config.toml
n_layer = 12
d_model = 128
n_experts = 40
experts_per_token = 8
d_expert = 32
activation = "swiglu"
moe_layers = [1, 2, 3, 4, 5, 6, 7, 8, 9, 10, 11]
normalize_top_k = false
routed_scale = 1.0
balance_loss = 0.00454
init_std_router = 0.0211
norm_eps = 1e-07
tie_embeddings = false
optimizer = "soap_variant"
Below are experts of layer 3 (counted from 0) of a mixture-of-experts language model. Rows are named router (the router's row for the expert), gate (a neuron's input weights, with its number), up (a neuron's input weights, with its number) and show model dimensions 0-127. Each number is 128 + 32 x the weight over its row's rms, rounded and kept within 0 to 255. Numbers have three digits each.
After each expert's rows: "comes after" lists some tokens at least twice as common just before its tokens as in all text. This comes from a sample of Wikipedia text that the model never trained on. Tokens count by the router's weight.

# expert 37
router:164135108092175109163060111139073112169126106094079119106020117089136162176165171086143117097146116141077093143171077116110185127159106167100144107130097117135166141144178098170142129124094148117093093083111152086161159122151058112118153138101088165119096163120057170117153155152159095135156171105109131135151151180164146113120165092116185144093125156136101161139155152073137165128095
gate0:066137129143166103137140114187125155079132148187179106153132126091189157154134139110107114161116062168134128087105107117121123086142079072166126117116143116173143211152156145086119112105150099104170139110149158156089089110162084066074131097126153126134121172130175108203180114093126126118182072189098120092151112133143124131092144067159107119163126138134174070132151136098136093107065
up0:117134125219102119167146175129080096108136107138178109072143132030081161137087136185122132131131167106133115142161157135123125202096094127113127140180117092124084134111158141137063088123203097101182103107175143122110120178092145087124088147134105126128065116150166058100114141152148109165093102149128127107095156051141113134133157093151073161143136150161100155154100136165103103151127
gate1:099089105141104092134138154135161125053185170132158124187112123145106154093095102113164060134104086162139123166092106172231154127092152124141149132128161117152117100116072119172106113151078113155124086210128065077123125164115116147124071137156163109094135140116126094155116098096156130184122182132166126183072101090152136131175146101163153087164126163141120125137144127076117126091073
up1:150158124131144116118131117119086133118110066081166136100114095134198122137117174114154124099104165103132108159128183128138213117141091119093087050127144170131169157196132090111142126124127147141093155092094129097129132101169068086090126190119093119120170165098181182148143155125181147163093113061130086115122090201121174104122150087067140101142165143058109155102115109120137110120175
gate2:138142141156113161096105091153109147156103183149120087129142086126144104159198144141099094065233107138083110188133162117142130181094168112146173108096130130136146142179101152167089147109105101080149166132112076070147091163143137159168110146148142196108148147124097166126108068077218150114161148108140138104109089103149103110106139092155109139169144123113126162159137102113109141097045
up2:163142112134122139113135106077182106133133126153181118130151111141185074084101135080163116115161178081092124166121167108153174105153144103046115128101145124086118110108157154168145160182165069128219171124120162128218133122068106081138103131072093071141145138156134089168131109163139122110112168108091129171080158132141129174112148109087131167113065152154140078143134100101106103128137
gate3:115096109172096141079127176123141224105102128125123060163124124141144133110115204131125111151145104184101139069102109149145156155150109152114156187088125092152084157130065105117120110132114130145051118105144113130145157158160134133113101148104146180155121096064063137137182135156120126081147105115147164111212169076133098127178172187117129140094112131173087101093165127102106074152111
up3:108094128126145114121081198132170179093111155094135124090097087111068133142108097152180111147127167181182156153099125133088138118075136101094097135157124061187089174160109109164115113143119104152148145116142134126174099068141130123113150109140162146097100140130168136130141111126092208136150011131069106109090153180104121129158146153211139153097128148098113175111114114175096092144149
gate4:132087166111092148132094122124130146105121135113106115130123127122136116099119088159172124047136134051137095144099138178114099139125159084118113118165100176141148121122120155105171179156115154185130083119160171087157198129139100106160057135175167189123120158133134135103140125140075152109184143132199107144096107139151108101159142176095157145116038084089145170133072127142104155028132
up4:125120153163083154161152130077145153175209139153123054202183128125086145126118118144127104108105122145120148120199168120098165135118150112166130083113194155099150079135130130187094123048112112142083076175154057064151123127125119169142124160084130116177111113095175139108091162133150159129103151105171154088080048122156112147106139085107066115124125119160123126146128128122125096141110
gate5:068120129139136121140083114137163099138104149128092124126125101100103157187155154170139132166161120109137155108144196119122106101206091113127136127152107136103149153047141163164117125212097106108156148087138168184192138164046164159105061145164070138095120134114121191138111155126140098139165104058134206125185081075141145105139117103081136125096122087125102160125124107099131131117124
up5:113114182111100164151151201104093150162162160155082147126119194085109135081123129157177141130106136119093163110165109109146135143103116106142104120168084115126112129088141090074127117212069063107159123108184161156100122091143132160139107147125115113091118135151093144171176083151097147084148112147109112141167080101086099077143161136143152066223164158140104138150133203153154122077125
comes after: " |", ".", " 0", " 8", " 1", ";"

# expert 31
router:104156078159147141145123079121122104129082097068151133145104130165195112176146177110131124129085106155139133145171163192127137198138104138109076134157113169150139141178149136142075107144186144131142162073135174144140151097101022113111171109104144095107129139088121175135151200162120062146116133098102166128151162152078141160116119148045126062108094113121095101095152109094118116132143
gate1:088163114136200159102154119125144212103142125119079121148095083102142152159120087140124167182105114098130113144110148144098176115123126134160218148148117151048158175122122089087136112082165096105099135114159091143117112109077127144144149136066143146179125159108044173182139150094104145113144108109163129138157097130179087143108161122095093168165114214111105152141114072149098112116099
up1:150158156123106122119067182085156170114115081134107122057115117176101172110125136095088123101140159126087099167144148146184144147073123095133140117086170086173110111122204115112105058181120182066192149141125139109183107161165092112129120112132143108125198128093101115121199137153069157161164164136118148132166131107138118142081159164105105067082127103132130115129123110096107164177164
gate2:132116121061055117052109130081191190148100176092129127124098126069123133150125094124141161131157155119123092144132197100160070219128172101120094118165090174141124109197080116125141092150134174103137134157134122141148101114112112159066116097090137126173129141124129114165154116109145122098128157107182110108076124138154092100092159125107177171136096091131152133093162075154137195133171
up2:127121130177099198103198075103059151101130153148126127181146155184186173142112134144138125127131188165099127111082154145123114136170160140142103166129084112104179089182092113115097141116107104160226126136140072127100118107146137158142135112073129133151130139120152130168148143113089085127078153067153178092103123128112120198094060161133130126141122126118072128142071162092107126068128
gate3:129104134110104162119155105073138121059110089161107097161164203172124151112068107122135154144087119119130143182132118177077163175111176108205120095173164112089101124142102114090127119117168156115073188148098166115103112143190150110176098100053165125156073125110142105130158147113125120139125159089174138128123126139126189083062077101114096119166100170113146122145104124156112193103108
up3:176128151142121158115100097139177095130154094130181129132124101072078093135135106090153174119121116122102125118126122069071172128100180074178115143172166123100197119079151189124100126107160107118146072174096111114077114088135229155170161149112110135145119130141118076197088139142112191121146125116104122149103102146140138157158077140129167134123152095174109127059138111121129100072187
gate4:149086106105131131162120120150106097155119110176135192127167119141146106179061132139091141110149105120150192107041147083093167137083108086195135200159116136111083154146186143066157123111094085152110074097158110141133127165146146144123217165110152117129129131177082117121154097159101146096184154180104099166104131090123140077152133127115115149103145114142163106082070140110101164099093
up4:148169135118138209159078149156174176186078098111107083149109160134147120063154136128137105098119127149080099122126147168166142102092072093136098113156121130141114117181157119091065128140113107107139139099157065164170137079167121059144089156082111118153097138148159149103153142100158133169127149158098109118111201209139144123127099095104130128140176105221160128093094125094133114159083
gate5:138106130136156133076076157141128171113143141087114135099137112163183132124146209155152047096159133108144116137047102147091122202128160112164103137140153167173138150126114114173142174146127189120197162083110159118135168118113125128125083090109089121134086150082103069124107167132135107037153055146088137112093160169101114099110147122119139142135141143169084096104126172098120118197120
up5:187143101107162110108113104083146126140112134143107124182119126130176095163166182106111153114069121100080087151154090134123176149127169121054154183122132072065167123149125135177115136142170106091152058124108056114139136103127194114141167152171154155086113074149092056110128178158143137107144115113111155168041102122129123100099078162133154167102148129163188126178131119127127127128121
gate6:123119136128128149125142128100132142154068123112167137099146099101146100118116119114167076120071129139142213120138137107131127129176090077148110166085097074140096089151131143111102205052124133120100145110102060119086092145187132081173156181164179077153156137080129197180159109154121122142231101116112099127094159152167168128141106107107131080150166136153084166149153128152110108123112
up6:147142144128124120137139087104114113112174164183147090125171084156161064085094156086104130103137088127137109159156128084072128072111154226136165125092151104093166170191129124139091076125172139096081148156133124152126159130111073162149157113167176157115116141102132143192149093120117149085173166160126110161069115115100121125077143175154129101138102105088166190118053116122096150168107
comes after: " |", ".", "am", "a", "h", " "

# expert 9
router:161163061114160148148122119161057097170143102126083113119134161096123133112125173145098154108088122114174094163165112131108113151082094118111091089128119096153126110126131062103097161077146122132110119126034140143114159128046182095063131191178170152132126140119178162125155165162108116152127132177165190095130137176087122099092141079179099175119159090180157129154135126126144131078140
gate1:114127112087113166104199110125167143163172134155144111174124136138081115174101075171123124131125192028150163147161149155146173155119157108128118116144106087077090048131143165135137141121161082178130120095149112114119091110173100148089088157154108113155079116091131177102066142123141097145086151121146210160169117101153109134075093167064128090164132180125131126104146103176133103133114
up1:119152158093140101134105147148171126085156127148119142140184123121109137170160093136075029154117158124110179081132125098131135175123155143171154134141137083077140143098142067093138112129178116159165059112175082152138103132134100145035153060101143172098129141095110120156093071133108168149143111142134128190072156118098151121078141109158141149127172124139189075154116191152079149126132
gate2:066156188023159117127138130086090087130129140140125144134145126053088114153181063087106096168122167083116179127124141137128125184163168161127105207181120131102103042146175095155149108114116150113141156127141140142143089091138116180102083124132145114104092112145114109164108137138066161106146145107200159125177151108128080123113145167077137145118126106163138115143131179110123143146083
up2:115110121146168133076122089074175104165119133162123176189101169152128169072150100062145115130109142133126092117070096126078099177140092136164128082209101151093131111130169121125158188081100161135122096108137124109133164160083162114155142098083137140076137187134150114156136151116134141178150097132167108121127123113153173129139133125081194161114145158113169067132062071085136115061161
gate3:128106172154124086164133113129129068103159111106177068072156105149111063208092147079100158092128158125096181172127131127171167140082184112105110172130156146121110110166153173137151092205149127105121094123116160137117122165159100139128070209153184115101097137164099077128115092160075118157115124129088181137103093145105099112143162152175152088125131091064125107128149150138166101108124
up3:104112133085183162099125140124135133116080159101198158086089143154124087178105096101118151127132146101102125136076127131153134185130160097124108126155099125135136054129151137182124116162090108147095116164142108095123104134172104152174116160087170171132124181083130046118152109102199128084077116149177139058091108128155107097149149139123180184198133154076102110178153085139148069117114
gate4:150130116168182089148126141184158130129133157134102186211161128110141115117118080093132102201189144115107192145141134120099113142096137156115131159175113087127116085170154101067101120128122156158090126137143184178091068144180107125125077150159137112143121063154099122119152180120155156112150120100152136120029143147125085115092118128054105097062113151112144161088142068109137111108119
up4:140143085143058137123176167097100138136107150164125139097116125164142131113122183089117140058076138148154088170152098112119118137142072110112138121089113144136154116079104080157147147105092110098171092151109123119095119159106213140117158128092152139154097140154201160138123108123203147089068195186088131094185106106137119107157046159160167129189169138106120143166135128111101076157106
gate5:132133148170123111123106125149069185156116117148157170159122126123067106158111116122057222136152171105144123140144121123133111158153143117102170122138118105159140135086137130101166168127146086081115041192188141134112062100134139119133112093133123153093134139075101076122196140110120123150149130215080136089147137115091134152159127126201189124136182109102138140148095063104095145128076
up5:159131100100102166106099104135145131165169088068126085107112119161112089160070113136119099105163100088126115159129136150157108176150118127089107115096139196158157116133173182149140066121105114148109149125104095160203199127133139111095171099147167143065132112179154146127161131185139091178169083143103062101089122140122071118058143127157054130106161121166118139143069172137105145171124
gate6:152194124132071148107146108117151144109141133078101150159098117154096161098126094112120126139162051154136063149205056117118174133093144113121109168109051109138120110111169142104096132131159163110113176126185093095104151162132148125172085095127154110145089050105139152134083171192098148099132112080085137156114094163169115142141151190092110095122153147134158135172099079178118156112084
up6:114163159109122147076106102136173125068117114123167130157133123103185125093047125104146084136117139135095150149085138132170082189112168188089177113140065100131126128105159092145089105133179097125192142070161122139108134078166107137124120081118102199136093132133118177112094154167138110146169139145145093169042144123140094084112162154045155172129154127102176134108171132152122144106098
comes after: "\n", ")", "1", "\"", "2", "3"

# expert 36
router:115179151080134169120128199094136153111156093156151148117088107128102139144096114084096102090127105143074123142122075190113157089152205201105064196106176095163123158154089101122156139124101145153132139104128106140118165120186073093137142163130145136111154073124164135100166151130085150070177074149148129042091145142179140133138109128089182102129161150143119162104098103155137100099134
gate0:081181143090178071160130107123062082116092139095178145153119149126109121178157108124171165142075125099104109156123167121067099108126102147065113156127156189123117108099142172118168121097163058127152118137164142123154109133150126126194116153101109136111107098148115097136124165103098170160148065164151124111071104217209138108126162131127155141124129114174132142142146113171144104124031
up0:162147084123139146100114086074097136056139070159142032098172156135174063130125145123116096115116186096104125166162134193115147121138148145111109133100150125140216146169136187115156131135095157136119114149097107145155162150172133128140150075200146113137116151076107131085066154129105159162126113105124101149107046207129128078142136121115133163112153155108129124088139138146098163110182
gate1:076144118084144125128111159144169108145111107135127230118120105114097105163173142149126144117080146142075097136162093099113205124121105150117101188189062114176153119132160137115116130141243142152093111165118155091123135106115136098126125159147129174156120118180128157133119102140206156074076140095170138103113086153124089116061147104124130177140134087121100140137117129091088155104065
up1:129093161161143069135086207165149150133154111092143132168116108156116145164112215159190081124168149088080135143171119062096161139128151113100075134102130108119102147152138149164108123167088091070126145098067116168151180136132144098142144100096157096161151160092105139152099137162131108112103184111118057113089114102163068138123124128096231117141124179087101123134120155129119129093109
gate2:123122130054138139108096134074150119114160097081171086126137128065143151148148069169076187138073098161117105105196121167089137086147149162130081068076162158086180172133098110107161128149085145118093114123115114073142127166141117117135106191115094140184081176138188103112129138072090153127170118124158140134145165144144126128153124146173199183121179174141138110164107120112122111105142
up2:155107148055098132144118126107145137124136111100091169135115130083110078160156131139121146134124066109141160096136178156124134174086143150124104122169143147075148119109116063140078109160099131080153167151117078087140168137102125164149082162155165144151070193097092100107082116160093125140126154120255070172093178154122098158118108176087151072156110101105109132131139144131176127160088
gate3:085088171084095151070152103160128123129127142133102129096101181161124150211113121158102138132137072133093106188140103157145130167127151123138111148128129139181152131115130146156156144092145106113092123105127095117167126079173146116156037076156138166132164175099083071116206093124155192102108101082157116094070132132158111121091153101099154097182125146162172180172085116153146076118093
up3:168133074143139134171104156134138131117135141098142148117125135123098148093099143135142116106099135154133097138166071169171192159145113159139097129131132197085090089200128135144204133127141103154111123144070088105111116125119088111162158141127181149111082215106135214151074074160080155114062150136090079139117090151168118110128059144093170086123092141060112136102124102136135168154124
gate4:107107144126096124130159112131103160100147176162119164189135102068199165086113170060180150156117174110158108045136162119135123151188116159170150112114128129123121119142041095181131070149135100108133155114083180134129112151117159126096174078150048126106132126142114140197176155115186083127092132099083160150118185085094104108128134125114128108091114144150133154111119150116083150108091
up4:169102138133139133085150110108157150119167118123088148115112098165150113131192138172113085098177104156135112131105144163076138139100147070141102127152144129125067199060115099075105143148150134160158147106077132164110150151110122122081112117106166075089083142129146151131157139165171126138158121218167015139167185152061109150148120115123127079104130123143121124143112185082118064102124
gate5:121148137127132121122144166138160132134159161136092112144106139164202133125105118196138113129155108141060160135135097098144074087160119104124078109140120142185079139088156096170156124086155149092182157162152109125091159112153143160112132054165126115056153107127082115097187163120095104091116138051120162123141120149149131041149209138152107148127141122176098102130088203180176110116136
up5:186126096079114065098149137132149128123081115135121151148094128132111157154120134150160150120074171139106169142171126100118156157145119137141090122129184150123167097099173146120188183149181096077141116074141161128117113156092150146085136144115099179191144105128128121080137137117084150175116105088118055155110177134087191057084201130123111131114093061141102156190164131128085093129080
comes after: " |", " 0", "|", " W", " United", "′"

# expert 4
router:144127072176088082169152083095131188131138128133106182116111132180064161123156101114178147153128073115147112134169061153101130176120098092104063124140102070125150133157134125113136159121139212114115098124145104107086127133114159092171162092148167140178175142093165144161121163088141142089110167129107066082105100156177086106126168143119181117159161108074082128118085097094117132175124
gate1:136137134164165211115065184178125109098089152136172105100126091122149137158066177159110043131119134101109170131104090165116153165112099139073129135108137192111146120083136125174128194137119108154137077127143115124148190104160093122111071140092095179069142120144145108123135084118119104163168084124100126100136158132127096125162067173137120168117113075193069108156146121166149131096110
up1:154134100104088103121163093107108120156164135125133101144121184159123124022093121104097151108107052143191132155059104116081100105144075128112091127152086123094148098145168091175081108134089189138134172195160142143094163148088165094164177104151075111138107134135195169143085165112151151117119141120131103128122112150174119141150116201129175073142154121092141099096114154167110118116164
gate2:092094148137132070166168139114076125113090123152060161108148140103136088154154071138154151145115108109106149139138149097173130084122149179141153139177184119132114078138124144102170127134088156128069167047148105141080030183144107163091124086121125072187127117142117126163087122084173136112097151167091108155092154138104135097166147107145133228143087149150136122158150147108098155122163
up2:091121142145129107151125137087138182107166175146103132196122126153168143106105059161116127109181090161110144056161099097118175158135125181176087137154116107104160120164102154169102151146150142186181147079164087136164130115161129174174095146105106093115175065128109062143081099116159191131187105125076085096081105132092077147188156124120143099129183113129129121139135113096110136095139
gate3:065154116150125168150182119125116109169110098097133153178148114124155162142139141162115186110115108127120139113200142080170139042113212120078185203125162151076131129149114082146080127148117124127086115157137103134120159153123121073144150139106103172086113099112112140144102130107164142126183095098108111098091071119138201129177144140078099161163050126133087106134178155114128171153138
up3:127128123125114115153089135110102125181110189114083113130113124174212148144104201072137127086077072104162135161134097119112136111063123154113107111143104148060130099178126107166139123136088152128143153105113135130125129106113153133131151165123136100186047190191168097194141097131108137084057121149131077077092098137151137093122135102173165187163119130082093115148182111105125160155149
gate4:107074124161161116135115147136101160113113145139156171134129096125173145172049101154094074088089151132075123129124166167179173141145050138140102137104105139116088111161149199137168109181127150150113100143160156175101119115131088139101136123122121151107140170170072123078166123122052150091126125143103145170147153145151143116119123158014173133045130127093124173151102137126083122155164
up4:137164152094200154157118140154165135164155116158113128156131143069137080152110150129110115135114107137164175107055101157156143204102115070147134130156145104109095148060195096156087150111103100180162174107113087132108111093129135148103102166164124064087141140096080061112196102195135128079149137146136098096184148100186104143106081113163126156115171116126145142088153104151161138124160
gate5:100152129130120094101123155113174119124150173157141166086149116113143075113096133149150195139111127135108170157166135142110105092114114083086160135105084108100167119045101104167132189085173138123145131108142146153209127142119134192100093152169103174154123163133115109085092112120111122113159092128111158085135165065082120144190191152123125178052147178131145100145157135143041142149080
up5:135091175134128083107180180140176133123091151127136153043160108107115129159127108135126176111163126066115178134172122159117137051126106150075093132172113095162133116125104145100147143145106123135065091141103125127193106180117073175113090176130096196144114118122091094132092104125170183118072131149029164138149150148120125088153135134093067170142159104148115160103098102150118114160119
gate6:107067168130108216160143125119146085148133107093145188072160084176119145110095056162146151179137114097051196090146107159120130096096149155113075160125126145116095100117129147182163195190168141141082138145097093102092185098143155169154089098135103132112172131081105152155116111079116136128124142115124124146166128135132098100145158147100100127128142063157136163155049133114121129105154
up6:168175146157118122120136164076153129092177143088157127095124149130157130091216122125177142098092101127119146147158089117110116057120115050093092100091124147120160141161137086160151174145070169089140137138073100139137117085169127104200106137132111100198123079102169094139075147154142129139125133074147094111132102164128199102109121111162084131122145117148034155131122089122134140133192
comes after: "\n", " ", ")", " 1", " 2", " 0"

# expert 8
router:079134059159115166117155189190160077111081113089120118175126183140088114135121110203173107102076151086153124151137124138157158123143095088177140146163155127127115136133106069112076132123103129133056118190154090098158126143149085135139126151116176151119136117167131144091167168120146169152093126089085144117107157149210138111114107153101086091103042120111158126153130063107157099143101
gate1:107114115101120097133116156125069158151162117158053147158113118066185134154114110114145115208079135136117183108123127132071130159157142134135156111160140079117099135178119131150109073145132140162098119103109106132138036166132166183127092201160099131142115175130157096075215115085155112118068175175086103156139131146062138112128134144135079188102130117083155109120129106127156108136158
up1:123216102143140111103128136118103146114137078101121142120137142129044136073124139100146141064095119118109183134090132158102123086153118147139108177108082162162150123097133108106188115112119111107130151123086165152073145129110130126126128179172098137152151119156112133241087096167147136103123111105131211143123132069107119103169129079200097151211168141094115171075084105134132140146122
gate2:118100159173077128128130144169074160156130115129126163220155100118144108119080118069181095166060096137144168143162136092150132089125134157086141057186174137145119131132111158071125135114102149104125138140134156094165072104061175140117118129137130058130100115088083105108102050119188149105175146165088095148151125145186100150101166119173134107133156102077118157089121122115131163118152
up2:142127133127113226149115103106118186081130155120102106136131117110114147070179130128153138105149138106135168122044115117141122105116083111138158118116111105172127152179146144190054122169103166108137075118112187154094079133129097191099119154134125154117111157090194156113157146090190107105166098142124100177167169098145171138082181148140149127120127088099148063072135099086168141163095
gate3:142147180119118088126127105177128104064129179149098087126159124146159139112113100190091092101166059145161135114099116101146123142158094160118191095133143141085065160108075152146160147166098148092076130142119086087147134047154163167141118124118149130167177102092126105091127168171162144091161137116106047155138071127199112123092141156126140127161086186154129151157157113095076164145111
up3:106192113117152080121134135107171146134133121126072088123126149148161099120121130144117095154199067119145107083193124099119109133152102123142137126160131143125111165165131168123136116176157146119148105104151161163133200123201076152115159135053088123095153091068149178098087104097185113066123080080111195120171129129156174131157083094171124154122147130132035109157160129128128106111168
gate4:129170179080141089123127091145071141114196145102160146128164155132050114144192123164066154157098102075135176100113136130104166108132082155126118124193097107133138129134077094168174097107134117162143164131183129182103109108062052128089149144156152193159112149083122080080085121126098161125110100162112169114088115059113130160167126159123156102139100153159148136140166103102133136098112
up4:099134118149111154130170129132191082172100083133138140115156110164112126143145122172057129147148145099130161126182150150130166126144103149129061127132131197104127086118188115124050156132097093139132123127163105123129155140063130101066146140178208106163081155117135191174102178130164151149148083130056153203140133171157098103122101082097082128084129098106064164120120133131104110123120
gate5:125165182172159163063079145208147149116116144147112130183123152106106191086132121151144126142092174138159155118101117131104130116110119100180092159143088130080072124108128118139139076127152140079128132071119118136139093135169118113095124142166094163155166062062096157144091136165159129151156108213193145114176142108152111116122109120093111095115122156054110173128150068135136164114055
up5:107133184070120074093108188106135116166137190082084122124131147128150079094164158093244128131168143153191118077168144164123114128152098200099097160098144108097168112173153137123136097116138114176182097100109106119094141100128111145143107125127113078155113124102106114174144166091103098144112141146175166108067116175102105120131098103067144172113152151096079152112126149165171097102135
gate6:146149141165180067115142152135143124138141089160121149127127133178158148105053161065068082085054162102192090148151134109143088087101150132156114157169145158192109134169117143112125086134153150114075106093118130128130184111150114082132046162151096126131088110096118142091090152165140127098135172142127100134144109108131125176073164140163100182132083186161205152119111113123115082142106
up6:138150150120141132133126149109140088121117096210145149107127060114102118165092190119148167155165068116156115118151182095050123135075138155085160126118139128179199162128116159189109086092106146137112151091148122075171120174162098127145190067089135133107170071118108118105144141148117099097099091163136147144135102116055122093167129073142123136188121148150084112085179129107112150091164
comes after: "\n", " |", " P", " p", " V", "=="

# expert 33
router:084117130145171200087095130103156138061135121083217173153088130082146083109182087131106103113177122171137123118149104170125085136195081112127151132087118163151084151126155147101082109115103153133164060106090149088156175093153092105171077149170137116124141119114168134118161103138129116147162187116165085099118140086142114146116125099080157110154126143206129127157104116115116207142111
gate0:125133119142165153132136114101096143136125134160150127137136125081094097105108189151090176142213067115099077123123085088098092145141131091198187116151179109103050132084129129209102120128129124122146140197162109108117120124184089146106167197105204121138129099089147163132076090104150137173132127126100128135119127133066138148165202109100108103100152144169092110153093161138089140113132
up0:099199069147130134177083105100188152197099141114153080155168125125154158167123141163072136097136100095160094119129048130107111120104150101181101148091128051157159112095149112122140076171117181102119168117167128099102154147138110088132155118127144144173140144170132137105168102106121105209128154149149151172087138119136148124049085097085121177104132122159145078109101089192145119128115
gate1:155120141108132076091118113057151136167178164183119199142103105096164142125078093144137168138095092096131192124104158109069148103127126124141114105142156169122152162139185131105134112173100116170103136113104165143123190079101105070164110123168189144088127126106129112144135120108079154106114091119061180124186136108152126112117177143187115137094121180185127036155142125079092139117122
up1:132145159134140136158130122148109110171142091077146140159112160193121119105102123085177154180127172171125141182139127038144186098122103087123104128149082130041124130149132143167102103079123086104180073157106183099090079139180141128148096113095129156154145151133147144134147093074166117190074077107122169146104135127118154096112122128131190131132149112146122086058120115099110087135204
gate2:145102101130117094098115105141149109149127141085159153166102126143169119114122129147153154210124066180159161079133089167084085097127123128165123136081095097155152140139141131176117089180126136117151116116132126103132170163115074148118158087114168051079142171111162188106164174112121142138154156112097072115098078146103142145052059087074097133181189174094101124096124174134146135174143
up2:155133192166131106106134120183135070125140111104145095018122116170122093131145127157101159164165113069098138086157141094081118130140156139099111109089132135097095191167131157167094113169149104126134102116102161122174137157127105155132126122124121063101096152086086155125130141153130115060120058161143144192111118177121168187102154153114135153170135111173146095122132103145188050189138
gate3:157197177150113164095077118124149127141075130144109118105123139154127142021152147167126209103132135095117131118171162129154056128135150089124067078170142098132098158078135176120147184143121148059159089132112162181142115092125163180147082129131101087139123158064156165144153092141091130136072159073137085148120164133162142109102140124132103160135157177126121111104077103121163127105097
up3:181152140081155112097208151145147095166161130131152083116139100121157120108199118127106115182158086156140125059084114111105132075126173100104133169119104179080156162133114128103155134134073124185144145157102069095125124146104163101147173125112105196082128181134121100081132113094103122112149105111169149124146197130084079119140170080051147119136136184080125123136115154117094136076172
gate4:149192183068129108081120132124117191096168129190106156126125154095054154102087134121153205195154147178134112081131154083136115102144144166083126124121131053113083096127099131128101110145144088091143149083161119126155126089139107103131168119024130141155104107137131095137131136161123138125205175137122167147153093089135158149111168157064156107134157141173153130169131111104091131102145
up4:105116126125145129162144101148106124159124071081163125148090118090125099080165116146086148081112119102173133093112212103173105101127097080130127151150105088141083186080123157155121085181068126124131098080148185152146139151203151137202100158118133104133163195111123108081097160157103138101153206165126130137122142141076166154129158082128090166138116144069131179107158174124122091123104
gate5:122164089143103111136085161137193089159081200142091147116136108133074123163152118062155114132112171139101132069126165117116091124080108138142112135188139116166110139107121147160148089111123173126150079068191106137156169118153130133146168184099150122130111185086169096173110125076099145144113101126131139158168078056133115113056136199161112099166153095076116163161130068137138096125145
up5:142149050119050134171111144120092110116110123140097105128119166129084120136159099096144155136120095140192105080195160164180162116128118135143078111153110147144142086131089106165113127159081103194090140154092143132144120159110118126151129144121165091146181071163107141155087135070064133182162095115086165175131067089112137150099096189125095190099089089140125117165171135125131156150188
comes after: " |", ".", ":", " sh", "w", ";"

# expert 2
router:192099161110084122091078083129091144109148109100130093154134094160115091156176090212112161097100156115112116127182160103104120159142170083145151167160138149164161200169136115193088183146166121066143158095124126060123157116174105065123116130149121132162079076120130168103166130101073147096166084105136098120074158146125127124142102133140155171064117170124121173142118112139137139086139
gate0:199142126131168123031174121103136111100111193135127122152162099155188134106134116088109160150098136107116086082167115105092124149084108120112100147147119102108190177167065138128140100144128112150130161125125143132129074132195103121076198139055144165120128171199081118136133184143132102144105106072107143146127145160134099087127184148084175111134162171137100124132105104116095058151110
up0:162119146181157197161166159150179164096130075184130170167081138079194151060123128059105111136135139129161112134128097116072149155193156120075135078104101089132153139115115125161155078109077131160113128158072182128096153131130146091111144109113117114106114159124112146172118181099168104182113142070114157151164119099137157124111148138119079063156160137126147092083083156144100095090108
gate1:148161133166102139140112117140080131105193116181126113149171153111143102116131083133100204113140097071102083090140162095117162144142171027084144126110121056147120123082111120123174136161094159100172155144153182148164120202154125088091114142107109061140178098091123090123175108066120134107186150162100148131106107114180132096104150123119119127137119129156159154122144089197113076104143
up1:112047091137085167121132106087155125077142145123134156132088135121145137106124145145130109089152142100124158137116140155171097107062099180145165066158157114181154140093170147124187145143123104165122145186070076189116149100217099168135144124122145117069132137113066127145126135174140145114078080116123140085091077159090152150083125118122129141137105082168159163109170129127181085197102
gate2:143127182121146126174118126151086172182117123148115128154106194104114155112180145113088126124113132143088099114158169074175146132136133073061160126150137140087092100141153157168120118105199142085130154125183153131159136046115114156074099112129105139132161127116123155126139134128108071117094163118133171180121075209101092048071120116137166106162086157084132068166094105123101134099168
up2:076166105120155156187188176112127150115069122095125167162113144107167164083121178141143185119122121147128099181112117076146157140081083135146092124161105157102078057169105096144124117152099174172147100206091101139100160156143156150129115105112160145090145117104132157134156153156090100222100080143114123146129142128159088085131095179104135098167099088152118087100132101053120104099115
gate3:096069148113101139148047100146130116141126073114118203078115121136158069122063094152124182158141126101137158107114127102084096090043139083149158157105115152143179132155180151099123148177179118115152158171162152169132185138092067143090073129143131095096123150172133098133197150134105102089143112163121148104154108087123153122093104135146109103107125107165160164147092145127212104137133
up3:153153173066123142182142099094167145105176142097108096065078043118113100127134139153120132135111098195116121112185152169166178113188118137104134131100146184101106107136136126126140176091080147135089119144136089156136115107152114106147120151179127181065087130184079162194133102119096133083096134114150120143125160189099129153160127122134172089086141129138118144161113073088164131063186
gate4:145101142120097162088099099152150162169129180088212114152128102092137140097136095183145065063091104139149058154129159113133141101133083177120137065089171105138145160114105139128099135127172074084128113145135089120163127150145111096106160146142160152110166115185066135154120182128172171185088098109092113115081118173179089177146183159139171157153140109132121133069102112123100108130088
up4:094133169136101170110142100105080111078095142198128137160170197155181172168103091113098094152126067135136085137175149146161097068161127200161174151117077101128156100168104110161143130083151108109100162187147126129107139175149121113124111147077120150181142094135121121107145159115112177117115092120077195116102084110133090180125079138127084149116109105112157152112078077149130193127097
gate5:172121121100081139152099129170159137203092167142162150108080063130097116087106153126135135120123166060135141142128138132060142084134135160125123152125113079122111130128103149169085087110152132120121150178112193058107109112109171108101174170110123177125064165164126088120135115087212174089106139117152139124088112089177138146155175175120115086142162117051136155159133114077147181104122
up5:159080149144086134101118155156095160156070151092102119194083151122089164114155091181100114147111098124125085172166152116158080187130117161155068126170160121177152107113098159167141145104116115156073133153112135187162087139167100123110083084136050112105152118104089111121146087103101164171129117160139109093110100153167110176110118139177099092174146101155071163143163149210143131089112
comes after: " |", " T", " 0", "T", " No", " 9"